config.yaml
d_shared_expert: 0
activation: "gelu"
moe_layers: [1, 2, 3, 4, 5, 6, 7, 8, 9]
router_score: "sigmoid"
lr_router: 0.000589
dataset: "wikipedia_en"
Below are experts of layer 3 (counted from 0) of a mixture-of-experts language model. Rows are named router (the router's row for the expert) and show model dimensions 0-159. Each number is 128 + 24 x the weight over its row's rms, rounded and kept within 0 to 255. Numbers have three digits each.
After each expert's rows: "comes before" lists some tokens at least twice as common just after its tokens as in all text. This comes from a sample of Wikipedia text that the model never trained on. Tokens count by the router's weight.

# expert 64
router:138131148115196116148100078164109123133122127124108138154126118127119062145154125156132143135100106110121145092139106098136100165095140115129121090146122137082110156151135162191072131122088130138149140152118167151087144123171149133141116116107141143077134138101144157130143154155150167149119100154145126137122139124157127164151127120145144125131094093115097089119137126113114129145161127105160082124122100105119108129110163148138152145141110139151100114125111140133125093149055169
comes before: "s", "ing", "ed", "er", "ers", " ("

# expert 36
router:081143100097167114157084083132134129155127113101137169115147141134137103127166068127161123115167115129092153149155087158116118102084144122105134166160143114118100133105087133136125152093112101132156088082109164099118109107168100131108122119142176142138102102109167132104112161146110139146167115134138155122089133116154107148136124131106158077138126155123110080176171086130092145140118108133161106116132120118127109150132136127126118146104147146137098128148146154162106120140141127
comes before: " of", ",", " and", " in", ".", ".\n\n"

# expert 113
router:137137122126130090120103109112155157124129090125115151143118085166125107127113049150168159132108132122138154133138122150122118131130106139131114103119094144123134142131118122128129161084096119169116160110066116118108154105125110151132103145124119193126112129098154121152089095117163153121128159131099111181150157127125111140108068134192157079118110127146108137088142154129135093160128149156142105127107101103162127159155138148081136129095126139137088097118150110159118142121125156
comes before: " ", " the", " a", "|", " his", " he"

# expert 99
router:111134110070140128130128123097122159163062103110094168103105116161132121117121124161109108133102154126184153093154115151103106132132177093147074104119119128128126141119128139165138144126104123150139144136103156113120134160143151121099083120137141113131112156129121185159154117149137170172121133124139158132110122143173151144117110142137163103154110109088149119107149097123094092127137086136150137138105120106136113167133126107055147128145157156123116092169155138106117154110110152
comes before: " ", " |", " \"", "-", " -", "–"

# expert 89
router:115107137097168139150116084121116124152106111124112127106096122155125088150108103126173114140103123119122197093169077124139126157088097140140083110117113137092139162119146129143110142148142102129125134093152147119090133127138106093131085125195110151123114132097139118107143121119158140168145136134177109105143128120161141136170104149145161104096114136100104141122133127090120086139097120137152133108098083133150141144120147155132136107111148104169138083121144117129060150172136124
comes before: " ", " and", " S", " L", " N", " which"

# expert 68
router:133133165115151137137091087151139171139130091127126134106130110126158121115109121141118137149140139133143154161166103139087116163082095127151107128146115133160131177107110140109123161125088075147117079098134124091102133125138112080138151129186100164067106105123105142175174098145132130121183119113146121147149166129136096141138152146160124112094111146127093147141151141108130110097064147164149090112109124133143130135146156101107155126130106129132111146136135135148080145143125125
comes before: " the", " a", " his", " New", " B", " their"

# expert 19
router:081161121114151136132094096122148147149068103119121143153129117120124098112147140179154148092152110106152154153161101197132141119123152172153099108152155181147148175116126150141071131111124101146121109076126124086135187161179153097095161097124150161112108137114141138155118114099117154135143117101145104101136158118144122138156129112148127119143146138088104146115119134117105127106138105156117150123097095127148117140136143114105153153138120133134096152134107150136081104141124114
comes before: ":", " ", " D", " N", " •", " P"

# expert 48
router:134140172112151124118116081132180123114131090114114162109116093152122076169103114158130127116129156140135172140150135116133125163103113113150132149100087129109127168119163136160115156123138089163131130105149148090105122151147100113145120127165114107115121144076101126125102112087136117172161119126107107159151098109155141102164135145117143096119107129099121132120162083151090113079091129111132124111107107139137122145102139159117157102094101143137150092192124101173105146128092134
comes before: " ", " and", " by", " the", " in", " he"

# expert 87
router:137137130108127117166141097158148156144120108109105137138124126130167095122133099153105136100082153139145147124133129166107111120135144142159091099102077122097071147100117109144094113095146112141168146143117138079075123144143097113118114137136152114125111119108101145124138098131125138128131114122122131120125154140170115101144161130114154067156121147124130103115158135135093124114127135141155099131128098108157107179192179128091157124113098160117098120203141153103131142115073107
comes before: " |", "–", ",", ".", ")\n", ")"

# expert 65
router:099115103116166126148141120133133105128095065135108137133078095141171117133155126160149151109061104130146144127164161124135106164105139160123089150102106130119121121076115174193133156121138127136089133100111163108119145124149098127128075136136147146143149120102150096141140117127141153118135129129138103114152132116153169101133137105163133124149100142132124153167139123139129072107097092160157095123113137083158138109168142157098156123122139172103100158131113128095129121141129161
comes before: " the", " ", " a", " his", " this", " was"

# expert 41
router:174141133128132147181134119115094123132105140125140134078132127103147087099123098154136142073120131139139133125140080145138148146134108096114095120109149135134082156107115119115130155142123073098149155152111177119124133123123122130130091145131112119133145125120129145132099155121141143156138118165099097133112138108133158125145102114158147111120116097126095100116178059154135098110131095130151118149128139091161038152166143117096162147144161142137126081130151113091077112117142133
comes before: " |", "%", ".", " |\n", ")", " km"

# expert 103
router:096125103093155132145117103124153135170096137126134165139139141113129084108085096139131139126114116102147137083137121122128144147111096131148080107111120109125131126094156118139105153100117120136156140093117103161100137154118117103145107117180111138130129142112130108134109147136122173151133114130137119097173104118121181141122100148155150098138099128080127116069157124100099082128114132170154149143067113118131099123117129113096132110106151165161091144172184129130060124148101130
comes before: " ", "|", " +", " −", " —", " N"

# expert 20
router:109144097086148094164067089164128140140121105100111135124154128110137096131160083124137115144106092082105148156178122166100127140101099131123116159133109132102045157117129103134098135119113084136146132108106163149108147116147120116119129124133161148094142100093141173133140130115108134149152128171129129149093106127170093136113095142163179114157133124118111105139114123184119144124092149128171133121098131115168125115119129119102141127114150142106102113166143146158142148147148125
comes before: " of", ",", " in", "s", ".", " and"

# expert 101
router:112170105100140093135100091135133129182148144079131141101123104138166113135154069124115123093082115089134157114143120157136131149128139117167136137163102106110121145139101099134100168125125119176141149110139134152111122091116086107132135084154149148143136121123131164107174114151117137129153094144111110167085081134163102100145107132119158118129111133106119121127135117155093116121078131132142124104110119103143128150127138109056164120110172146119134105158094148126099097158153163
comes before: " of", " was", "'s", " in", ".\n\n", " and"

# expert 6
router:149173166107121134113080121143134144145092142077145125101132107094136120106121112138180206115119138128144117133131125110123090117103147164132109121135101124104132140104095124109128133106149121141087097123116154065101137090119128088112130120119122180089121146117136136151124135122138204108111132125081139122103126133122154146095127129131154074120163132101113110130177111145115118129111132160152096115102069114116087133130144129128138134095161131141147095152142093162117094107120155
comes before: " to", " of", ",", " and", " in", " for"

# expert 38
router:148163129090141145162109115125123148149123113133114122127124120144171106102149122113122189101123102096086133076152139134125116117140105107116109116139067113133116133105122151131149128131149105143131094084117167118117153111119071147154127103165133126064097107111122097172156110110111133158145130126103088112151171123111119130170124105139119121154152117150111142139153131136145115127097125163142123089070118148160123119113156141078136105095166139125129118148137183158075167143112113
comes before: " ", "born", "1", "0", "201", "200"

# expert 118
router:105154159155149115116094111157145150134084113134128137132116123121149113130159143195141134129118145121140134089153098155123126156092158097144117117120122117138119130111062110140104135107140107147164130124129127146143142104134127117132149130126128182135122119136109139148134116110091145114141142136134137149168124135145154143157119113217165078116101091079130082083146126127162131121146111151145130124103107129166095130172152083140112131108168100134127065120106089153091155093122150
comes before: " ", "|", " |", " %", " |\n", " Candidate"

# expert 77
router:111138119103189184151126104157131141146109100111150161066144129143140101115136094170162139084129125088107112157161107159088131169113132099135154121169126133076110136115094146122106136107136109150113113090122153088093144108123090127142148144134154184122124140139163126138108128145141164109152133151115131094094140112138132121114131109117139120106143118081107114108116074126096146129117128131175108097084100129133099162108143165154124156104130130104087099132158127149124134130146152
comes before: ",", " of", " in", " and", ".", " were"

# expert 50
router:069110122078139144097094108158155132177126100106083109133085109154170071158134086148152115140105162131118150123167138097136095159099107114142141166169126116147123111128131149131116162120116122158139128103139134125099108124140115117116105144161117135103129126124136114138117115120109174196160108154145136121159128112155162114139129137154148137141106133101103153151166110154088132118113113174146108119137107116126147142127124156113168137128131161169116064131134137178126138162126170
comes before: " a", " the", " and", " which", " not", " he"

# expert 24
router:142142093100145140148138090173124120184123125124144167115128097120147102127158100144156127123103104106130126144150112100105096171112129147122075102132130115121041121120096135147095161134133097139104130121114150107132136158154108101170151110164078133082149110067139109122141088124172137157118089121131148127112151161138136153120104091115149121152140136089093106086121123125155144100142125142163123117134115102131121152128159153112129159103143171114133097127173132112116114130116159
comes before: ",", " (", " |", "'s", "\n", " was"

# expert 80
router:124168129140164137180085119153184119136109086098117160116110105147143085139131130139157106111100109084086122118163142183123145119111127136171141125121085116159128143120134121142074136133137102152136114140137127146073177118120136095179123114144165147110115119099138135134151143110125141118152111128147153123138181119157127132155128122141159122135160099148148140122169155168091145065085114112145108149120111147180119128109155118123150118122160149147161135153119124107143117151158102
comes before: "==", "-", "===", "The", "In", "|"

# expert 60
router:132142184119153128168093105151134099134105120110131124080153085109144074140142136148157130115126148096090148081174140116086144157083124134116126112177146124124063126120145115136097108100104118175124155107149122100115138117125138081155160114154074163102144150113130096126162123124102124149110109105150112138091158141123148129152132138084149085103140113122129124171146148143135119141112157126138112121134073148127097122116152154095122145092149155136095116142136159152112118136153135
comes before: ",", " The", " and", " (", " It", " In"

# expert 62
router:130126155118111149163102100151115110164109108081150125089128105128147106136146111144163129081118122077100134130114112119151122148102108139143110137124126123122126149081101166121138141101134107190158112108142124085075119102128096089100139137152120180128120130105158096124142137136082136150108127105112157138124106131150173153105111159141182071091155119110129132155167075119114150158129131124143096105099111109128079140092159169115115148106144123151134132136145120154098118142101129
comes before: " to", ",", " of", " in", " and", " that"

# expert 44
router:142180152120146112165128104120127133117132076115099126112110119139134128133122115135129135115142115088139117155152103147088137111090134112125123118116119141132124182102143105146126157108107098171142164071091187117096162113129120063144128174133136153139118156111164114177127108118100134176139128114106125120115110132162119169127122125124144108106134141121123127110148125151117119110109145102150119128057064110111119128127140162114132183098108166114135075150143100172111130151103141
comes before: " in", " to", " by", " on", " as", " the"

# expert 120
router:165112107111145114120058132128125151146125098065121132085157123111156098159151113163148166120103086109123179117136081121121108129131125117106116149163126125111106160135156179149130146131132129115177091107111165160094110114148083090161137132151128151087123105118151114170134117158132138139129126143118118121128118106154134131114108104124133065125116127125085119144131096093088171093138122108157143080112095146110126151138122170156134123124144149112093106129142158121100113134107103
comes before: " of", "ed", ",", "ing", " in", " and"

# expert 107
router:118149187130153168163134128123172148140108073081137122123109122136151104090142123121161127101143157101142121136161089155074107157096148154143113146133109157114128156131124128165147137162122125160125111128131139093120156155175123099108081136116150121128142144142142107169181134117088134148167122153128105139148108147134133153118104139177120109104162140134132153134145147143120122121124098119127133171102126094168129099190153139087152124104143152121093095148140129120106109134072110
comes before: " ", " the", "ended", " to", "ed", "′"

# expert 27
router:095142153112152133145138094168166138129100092118126172117081134122149074108164141209141134146105160107097144105140131184105083144122133124139142098158118123123135118108082086131076100136131117129137123138161147159143134114129122113143140126146110121131118121139106109142127088099137124114146118110113147151147101115163144112144132109197139135090116105098108095142149112143143124082146121160148137125098104146164124180148124132128121140118133119156093114133130103128062110099086140
comes before: " ", "-", "|", " P", " Candidate", " G"

# expert 37
router:116102146116153143122091072151122127146132130109118133124085120162119131163136126157131148120092153126100171126132137112120120137131096146129089114131124105124084152128104153122111134121120069126098106127141151102082109151153137119141100109168122148094100145122144129121138106076138133172115083108133122121087121126143162110176114151139156120155132145085086115109124105088112121096133130132159128149132114103192117133141122140101159118084126128155117081144137147163043157168130114
comes before: " ", " and", "000", " which", " but", " who"

# expert 51
router:102167145119124146141100114131151135132139110127110116111119129109105081119116143140148159072108095087126125105123119157159037158065125106140121101145137121142083151108106173129091109083125134131154125119167137104142139121121109093136110110144108122118116103121102126169164116102140130128190148162115076108105146119087154148129140121131114117113107099106107161145152136162122116110122142139123136136098121159141159155136180153124142139103161182123114115154097146157096144141120135
comes before: "1", "201", "200", "2", "202", "199"

# expert 72
router:132130168094115134124102108154111187138123107131072139099119108111152127154146129143134140100119133139122136097100135137147116154091111140154127121126099174104108156105134146190114143125124120182136085153124122118117138111134062084148152127142093132137131110107103160174083139099102123135129109188113113133123111142123101144101081109176146128152130131115136121095128102168131070112122102179164135143070102121126124125170122161109145146134122151153118111130130152103122149118129131
comes before: "1", "0", "2", "201", "3", "200"

# expert 8
router:118172102123172162128097118138148096144140092104112156116129094150140093127085115123131146110131131080148184110122115140106115173105144146106129124119100121136148150111131165138107183097120139162130089136147143090113127097134119060159087111135086145122135094122124123199147150123122145111174115122134107101134147107121125122140122122173132122105092106123115144152160126135112139117134111151132092099119115083160105156175166136157174148087126138140108147112143151143115151119155126
comes before: " the", " a", " his", " an", " its", " their"

# expert 13
router:107138132115118129130141127144109127141146115123132122132082134147111141098148128126170165109084098135118139107138081131143087125127158109134111094103138124109128148066094122124125131133123137138132118153108149137063148144161136113155148127136132163086080117110148181124117082087141135148137127155123107105144096138139120126139142070147183099155140114119147087104134109115141111068129082153168135135106120079114130150198116152112152119116127157137099111171156118135104108171125133
comes before: " |", " |\n", "0", "1", "2", "3"

# expert 97
router:140133131123176135154105122138135138146136111117119128085086120108171124140099118161144122090147102145110136129157120131080082098116144142136117112166134144111098210101153124180125114156114101152150125152135137120138149135132109138153091123120107107112094087119148132153172118078106131158150146156144109136122120152132118145143166134142118091122117163125134168144160110159099103112096136142147146137111085112142124127161170125126134118128096161111095088191170153101132149171152133
comes before: "201", "200", "2", "1", "199", "8"